Weights of a small mixture-of-experts language model, trained from scratch on English Wikipedia: 56M parameters.
Below are experts of layer 2 (counted from 0) of a mixture-of-experts language model. Rows are named router (the router's row for the expert), gate (a neuron's input weights, with its number), up (a neuron's input weights, with its number), down (a neuron's output weights, with its number) and show model dimensions 0-255. Each number is 128 + 32 x the weight over its row's rms, rounded and kept within 0 to 255. Numbers have three digits each.
After each expert's rows: a language model's description of what the expert responds to; "comes after" lists some tokens at least twice as common just before its tokens as in all text. This comes from a sample of Wikipedia text that the model never trained on. Tokens count by the router's weight.

# expert 15
router:142065135121183116169150153093141114179110087161138116192124110142100158132117135166140161115154147137092143120148168159091184176165106126095150160097169120098151106152133138123190189097181102122119108151174125128131176146193101110136110118158076095132145145099127126146160182140139095079075126120075121165118064102141223063142066181150150162149131117062063194105201098170147137119124149061126151104140125137096154104160138152103152148162175127113172120165109146108135162109072180064129173129088104106133133107104109185171136119122122094183194118147160171168168109157108113133133153082127097140175169125185105094063175191145161132066093135168159138134143087157128141098142152132093101094107180122135117135112184062106152146128178142140138104158124133121136117143113153
gate1:108137112156098045172044182130131115128108145124084186175157096173145164102077150138131176130198096126143175059118154176114189116076132131117153149184086111102104117141129111083122166171097077129146142102166098177100173087132157084114150101097102105061132100139144107137096151151164172120122091143147146164134103126131139091160186162146152091133103159053094069093085114100159161144087187100161106137084064107065110155167142139118095123122140147093160132151115114153133121192118095109138187133189156101074162098150141097119136115136090127100148130149131199153119177117135159143169044109072153157160111115139153082142162151126144162111102139130097109124128096143074104144053182129146084127107115112115148085131103115081122165104125088112156085110116186126118149142174094
up1:158118117129138135106141118084144150104138093081089091092090154162150116191120097113154154140121153100123131218123098177107120150130169116183128093098157138182094125119141137122094110102085198078090159158127119168139122138122130176158183124132170159138157097157124117139149141123129114097140144107115182093121163159128035127159155082105086121159152103111127103127124204165133067078085148099033121195160142114131175181133115094152102083168072111180135104111133187155072095117134140154101112131119181199148145095153136168191158085114132157093107120117184147107098032203113156137157141140109129099106132160109160101111134068139116114139104115161118154144084088192183103036163160114092125118126107143102133169130139122138117192125116155155150110155110115122139161130101192
down1:118086164114115146143123105105138136131135141097130075128147107143165082180115158083116178169184142115137141137117137149110098093135132093165145146142102155132106121089093167133120137126128164108132100160127118117121114193136106160168133136124084202166118089073106175140145084171203149099189094064113134098097116118118085172090098059138096142167101146156136092175124163102074114099116094124056149148199121168098127120084138127142167132165087099100125185117089112110109071147130135101092124145143126182158125108132076102136116117092176102122121103121162061101146112124174100133136167073111174100111107204096149115066108130091198117128180136116177182099093071169132154043104161101166163141153094111132155179147176107082159127146070106103138077147137060138157080127057145
Description: Articles and symbols
comes after: "-", " of", " (", " in", " to", " is"

# expert 14
router:197150165124113176059120146110106109115189113130101161162128152138145164080076124203112143116165160117190132131115094131118147140110103119107135142179109142128125109108171121115071127094150104137114133198097147130116081126113198157143195148178121108054078134125120114077119076208127099102166081094105169092112161061137109105169182073126138134055081140176131153124141160122166132118122121172110158141149113131119120133133093177132165152110090060190126094116181123186146131192133071116115149089161141114121143148107135114161132124129031141098140159130187098176124152155093136099132169138208035133124113162110119082121130143131185112148129149147111100145158151141102147128111137116171152141117112096112090091085131150120147078199122058125106165104155141145135079167141124
gate1:092181104161058138151120145079154074085126167144163177066086120153129101113103131057130084138097159116161158143133172161126141187112063164090118125085105132038118148132105106156138178063152179168159125159143152117143130132134114125128150113134139139156171163099105155155104105158067114093146165169161145163116067126087127130099164115139138121056159098128096176148112139157113102135128156119062128108139054143138073168118118115114173111106149149121169142166127125168156072135128140168199167114133144188116182113114156180110141136099116148163143103071160171100138045168140164090142127106138175164113204102080090138087108150160161144134118122174115154122182089120144116147134167183163152061140133165164125146155131115149169146171086160139164167102114080149158153127107063
up1:071106137123085095122122180189077129119131166143138150177125148113145075000186084151125121113151172105096130193075151116119100103134176116167140076237146138148181134169105127164172138136124086136069131111118128101185132088122099140125154136155115124150101099112164118113079087107124134070092100114126132087138179127141140121151117123098139178163131112177101121119097209135150139086130114134152117056130149170076123110124121113167133085086167126095096136151147134097088107100162074097118117164087095148142106179118155145111150151141097136126118145102110142133165133150097104092100185135152126073137131104171180162114153079032140166146135103164125130180088130115109102075182137122085117188114062152114131091095182108131168161103156083084097130109108083131158097143135101
down1:110140100139117135107114135059133100134109160118154188136162110079117132053145100137075167136124167103174106113100149140089185150115149111115145127171115116139143110169087102202093132022137114149121124095105123098098096133059120160075148153110069151179106124134160155082074131122142072098126064084078123130127087109181099088111102112158108143143093159109138172106106151166163145086157139103083101101137144109097133122118136134175110159072128097149113120188130152106131089110177138101142142102105137154122134194066132151142185089144064175153123111068152114126098138176131138085088118107141177096121128057188075085148144094094149087157140149178117110142044130106061125087109127118095104134113126164133097028085156125124145161134129115072178170107119077134105132104106100
Description: Name and pronoun pieces
comes after: " H", " K", " W", "h", " h", "H"

# expert 5
router:135141094118107039110146136128115181154080151139133145100160156103136122154103114129123129155153135124149119180164105076059160160131092127150138093181155179157095150126164156101138150155112141108120133095144154137151114124144089124114092130146146152149053108154101120079060100115152132137181101110108115210149162154118134081160112138115105121124158160131129100123114163090138132099101037129138123165181164151128108162164120145081170063133146120169154127125118103177055105118143171113153084145136140208118103186137134104112146141147152124115144035105148100131182125158160104157163105130110156172120116122095064145124115033114178111220076129111120116113150142172082100190088100119123119164132127170204114147092141076137059097115121142136166067177051104138088136154118082
gate1:164108114149137134119111183143090096168087081092145147152136154158090087093086124101141131125148071141155122117119104090126118131197124177142187166120114121183050067058126147122136121131137104166067178145099120206155078081196167154113140128095106142147109150125133071129142102115172113072186115100110101145103117150104149111123114115144111151160080136131078127126167109140046143101112087145128039101123166172119137115127128065177076152085100095135088096143109136111071121148146121074169107066141081133114108157106152127146086126139187078087161100157132090127135136121168134046104107097109148157127147138106108181112168159122147110134141140143152068116085100142144127086112148172153172150112141181203159107166178177112138137124176122191183094157123150114183140159096127
up1:176149121158133058147125144083116148132123120104166148139104160107102103181073101084076092139085066142124153106111068121136076120140132125115168131143130100137163138067136166136151107133117089132088151151087151162128111117145149147113156140109106102148122133091204109155148148129129124108190144105072125108160164168137165130157100138127128154155106122147170128148182146125058173086094135141078086059093115117154114159142103162132077080074121103077076134118149148074074179092150136132139126072153169100168137093104145081124086133117142124173152104148093110139139162123166137101060168153086072135124169082089148164136153167112117064073166124133141060127079167183181129063129168093140151085156111117134225135145132169120115075111138117147165089165140132035127183089149156
down1:130176172146084135109111110120133138136097180142118106206114147114168059066138135135178113128140110199157095139123089150114078098054133117102098119173105118132108074143115154138108134168094101136097177128139167109151117163206085149130093068109147118162181156107164177173093133164188095138163123124183133170140146074136120126167095129200149151188125130132114102051161163131130104095068133078125101160140170140087098139153155077143231147157153083157131126136148173136151128125222082095095177126095170134109124105134116112139188108178118074119154101121119128186114130171193142164156142131155144107168135131152076112084108115182081152160153093120134112166176093119109162105145106129117088125086132104133136126160097106108127111102084186172114125161161143142171118166105142
Description: Table pipes, mid-word pieces
comes after: " P", " p", "\n", "p", "P", " sp"

# expert 3
router:146114153197090171127097166128106106181053121174140131117110163140125089097126097108126166135066146144159132112066083084084161098129028111137124134079118144138145112158210174141076124124166090094070130138122198154138169102181146144097155109168104097071077140095115161129113116178104174149120098099103161164157115126180092102128062128118137130080138144137100128090097129100139101116133080111101153129149162191200090204139086144121188148148140101119132153085097145086110140177097124164100132058131195156168163147130126142132124154097104146166116143144054173142112109108057123123094142138155149183136173107165073174118124117108171143168128125120157146112116065165146120102112124148130151086074086108153093158137113139115173097147114120138142152142165072107127085099144075
gate1:096145160126105152174147158120182130073093104122124154125178127102147089165064183126138118161065132162135087119125099119109163139132108099102109138125126110139148153184163153157123066135136108186154085114098107145060158102084134133204116114119115097110169132132118115104115100091063123086124112110144154079151107169156076155056109137093130140091090179120139093123103123143114096104175127168127100101132109079138100174093156167135110098141103119136063064118095100105147099116089120136138150106127115153080115126073076149103180123106063113135160114103057125050144117125132208097105145156092117162138145145169116201078071170141149112152126117180141207122167144106156105127133155149120111097136154050122096121164137097100111154180107152177091085192107125095111086113153229
up1:138110067110146173149113161124136124131180126108157109112110108097113124123137082054128157137181125151109134097115145108174127107140149140148117129153091147105054154131073176172099118093136131131168160112126180124118187146127137154069157174135129111147070134098168173123121159118151168190071124146112062114175138125120058131218162111111130105169130108162159101150132173090121144094108136099114176128133145203120140096157144105158114108118127144131177112082118152167094090144157161169082074113137141095132111138135154071169107137177150142109142157176155127103126142163192159114146016136112108113129081123078163042159170121069129150125138115077112090121067139140088188107084112073140126200113126143101175152129102142141136099131136106078159155047162120134076115136126056
down1:099098131139127064138162088101090154124086124137144084146136182111123127128102161134115141086084079111077182124135146121104096108123148135123129120108140127138062101166102088075158110114181155072112104148151178146180098154131128084101116101055109178185196156159104114121130100101172119087116112151138078172113161084121176144163168130138113227088211115128120143094144124113093115220135083080064125138094101087148117105105154178152188183167127128145112162098138142146176136114066131112202171157110089138177133067119161130136142151119161096161134085148115144145153097138118118126158161153126169116115174095151149200113090065208058097111115128155155104169137137129162152142106081166138144151163139085146110118135130073136126166136136118146118151165153106108117150109067172
Description: Word-internal fragments after N
comes after: " N", " n", "N", "n", " M", " Al"

# expert 2
router:100057173116079095161150100087151096071174141143180154108138136146121180082089178121134106133139162130101099161100186151077169185068102151118103126120121067156114119112093116087109096078133174125112170082124133105140066095161087077143166160158056188120179150132122088168151100183118126139063120148123114159109083086125115186123126173111120105185126148124078134132133079186166096137088128081150115078125157132088141091139085114121157159109120190122151080165104141085166177124088087125154148144132152136124109106134146141133136167153079166155128133158148120148124197099148144125150153105201115121116127133179142091122136180137165075086103134131112120093147152183124172133151083148084148093074071100118201098127154075165175082137138137167143096099083080126146115172108119
gate1:100172170067147113124197104113170094166126174147125174129129127144150119115163181123162190110132073124048118150164093166144209106100121098094193148215113106076098098096168137134165196177135159119109125166178153093161154123124177159130069141196151163151153103100102171121130147147166099155151111123154061163092117101190167143147140138146143102084168115132125141090082156108159117180180148131189152074142111138127100170132124164122088129144158130120101113141121140118080107102091090085130160112158071146112130135177113089068140121177098082148106112138165168155113060148086158129076202116091089115117145153128137134136097132127111089125122120101140127120131096200162115114132159177129182146097123130106185132137134190058117124140068080123097137111151160156113111108151124
up1:130129118056161186151133137170150108109120085153114117126128143122125143118123094121124099153115128080141124157113174112109138070110105135149136115104118112118154119118125104131158127100136125167173077205131126138125118151162176126177171132209174152064146157088129143150180155178113076133154126106078105132152104130112099135130097114186132142170125167105157134116140084174127108135152158119129155100054141154144119132129134066154149143089170170128115179079226100133095145139150118100075168116153153074159182095137138066066174123079092105145133119112137112140153190138117107151073136133109132124142106185113120084160188190195152166113165130129102060067104112137126077115127139137117132128111129129197144119113203157188132098146161147157172120118218093227168145163147182
down1:141152114057139133150105127166122066111148107110125082107124122145127100096108083161122090078060161119097129131125101095190104152132131200138152153120139132107160120144136118151195132100125081166118154186167170148113095184133135148166162143151158114116128179164147122162152157129158102198147189134135087168160166168141111124110100137215129123157126166080099162083138136146140148190136158119107193111107144089111125126114114093163122107059169153099137131079200153183081121128095131111151151156168087105192139150215098059152156094095108054146148134072119161122116160178119073131047182082105144111150077150111098128087163138183141161101158131120111131087132136134165131108124130193112151139115171123181129129070161172123124138122119141118127127136190137191181142109096124
Description: Periods, table pipes, dashes
comes after: "\n", " ", " 0", " 1", " 3", " 2"

# expert 9
router:147129153094092091097151121054142153164123156207135155158134148139133054113179117129127137165149097143126132155124166075120131129121112121187122087106162168124129130180162146117148186079165134065119126100137162131118180134179118156026163122134090129116129112116153129101152148155055157095049114102088113174121058058138134116124078171173170102087093139094061098136179131095154108081118095084141124112130161102154109142109167124103168171174136101155132112164088159155128170173113164115124134124101164152134119139055089108132107073111116136140142109200147128146161162166126198108148133118144110141115137068201095119107130090128172120142106110143179193113113105184129155110118120149117141087108164122141151098081146047096090114119113154108157089154124045105169177129135135
gate1:111179133082105095121116185109114136133105106147160109085125152060189111130161130168139117156102178142136154058136132133138114085083125144090169110180142130133161101150136118107180129120142046114124188116156118097154097144176131152113114092168127141127110108141155110146130121101130174097165130098145185107147147108168087138086133109112096104144112156184102111115129108179128115152147153100145120141139099128164066112152151112097209121159080080140100105123075120149123145120213091153194168150134167120135124103161163091113026113106161090121098085145151130155149152157094106144093178133153146131109052087111058140149060133142124055164123107097101098076148162131181146088140151102152183179152163132022126125137152193222122083135117156135146119147120149098137102181112137
up1:163104133173118103166098167149108101115125144094143130132131106125078106072177167038123166105109148159146145115130120104147131142137104140164121127123164134176143143141122110101101102173112116175094118163140123116150088126087137163154126139053145131147085111190135112188076141134138146130144102124133183153155180140124101160130088137068143124080109058141132122130153152149150132128084167100131125145163160107123111139178143193077106176143141145137127121172117130099084127202123123151116107082084128185081115124142104149135118112177047130163116163003087137132141119146111183173216116068123209155104173156099148118098146158144063090077166147160071092121124129167158151130111131137089127136151098085119088127092087132117173087095194123156133132128117180145161198153110203
down1:175114132129126054167136139135109118167091096095133170116150138142114121087168102143125119123135153114126112175134125125140127169144061148147103147114153100154159137114108143116052127113120128125139149143081142095112136144144120093142146106096140185138129139178099079188069128135197096076233176124095207120087200149116125162153119130135078120095088080131122114156151147137149147119130132118191101132116172086184122168089137194104172108134101117054127126083147103125051142151144103079102184200111115125114110211113110070146167152131057081090093114140129184145142129166158145187169190124102122140129181138120109140133107066147081079141125119099119103149039149120146110113129126108134124133169089101102146119158089126149210088154192136131108115109116076090135158132143131
Description: Word starts after punctuation
comes after: " \"", "\n", " (", "==", "===", " "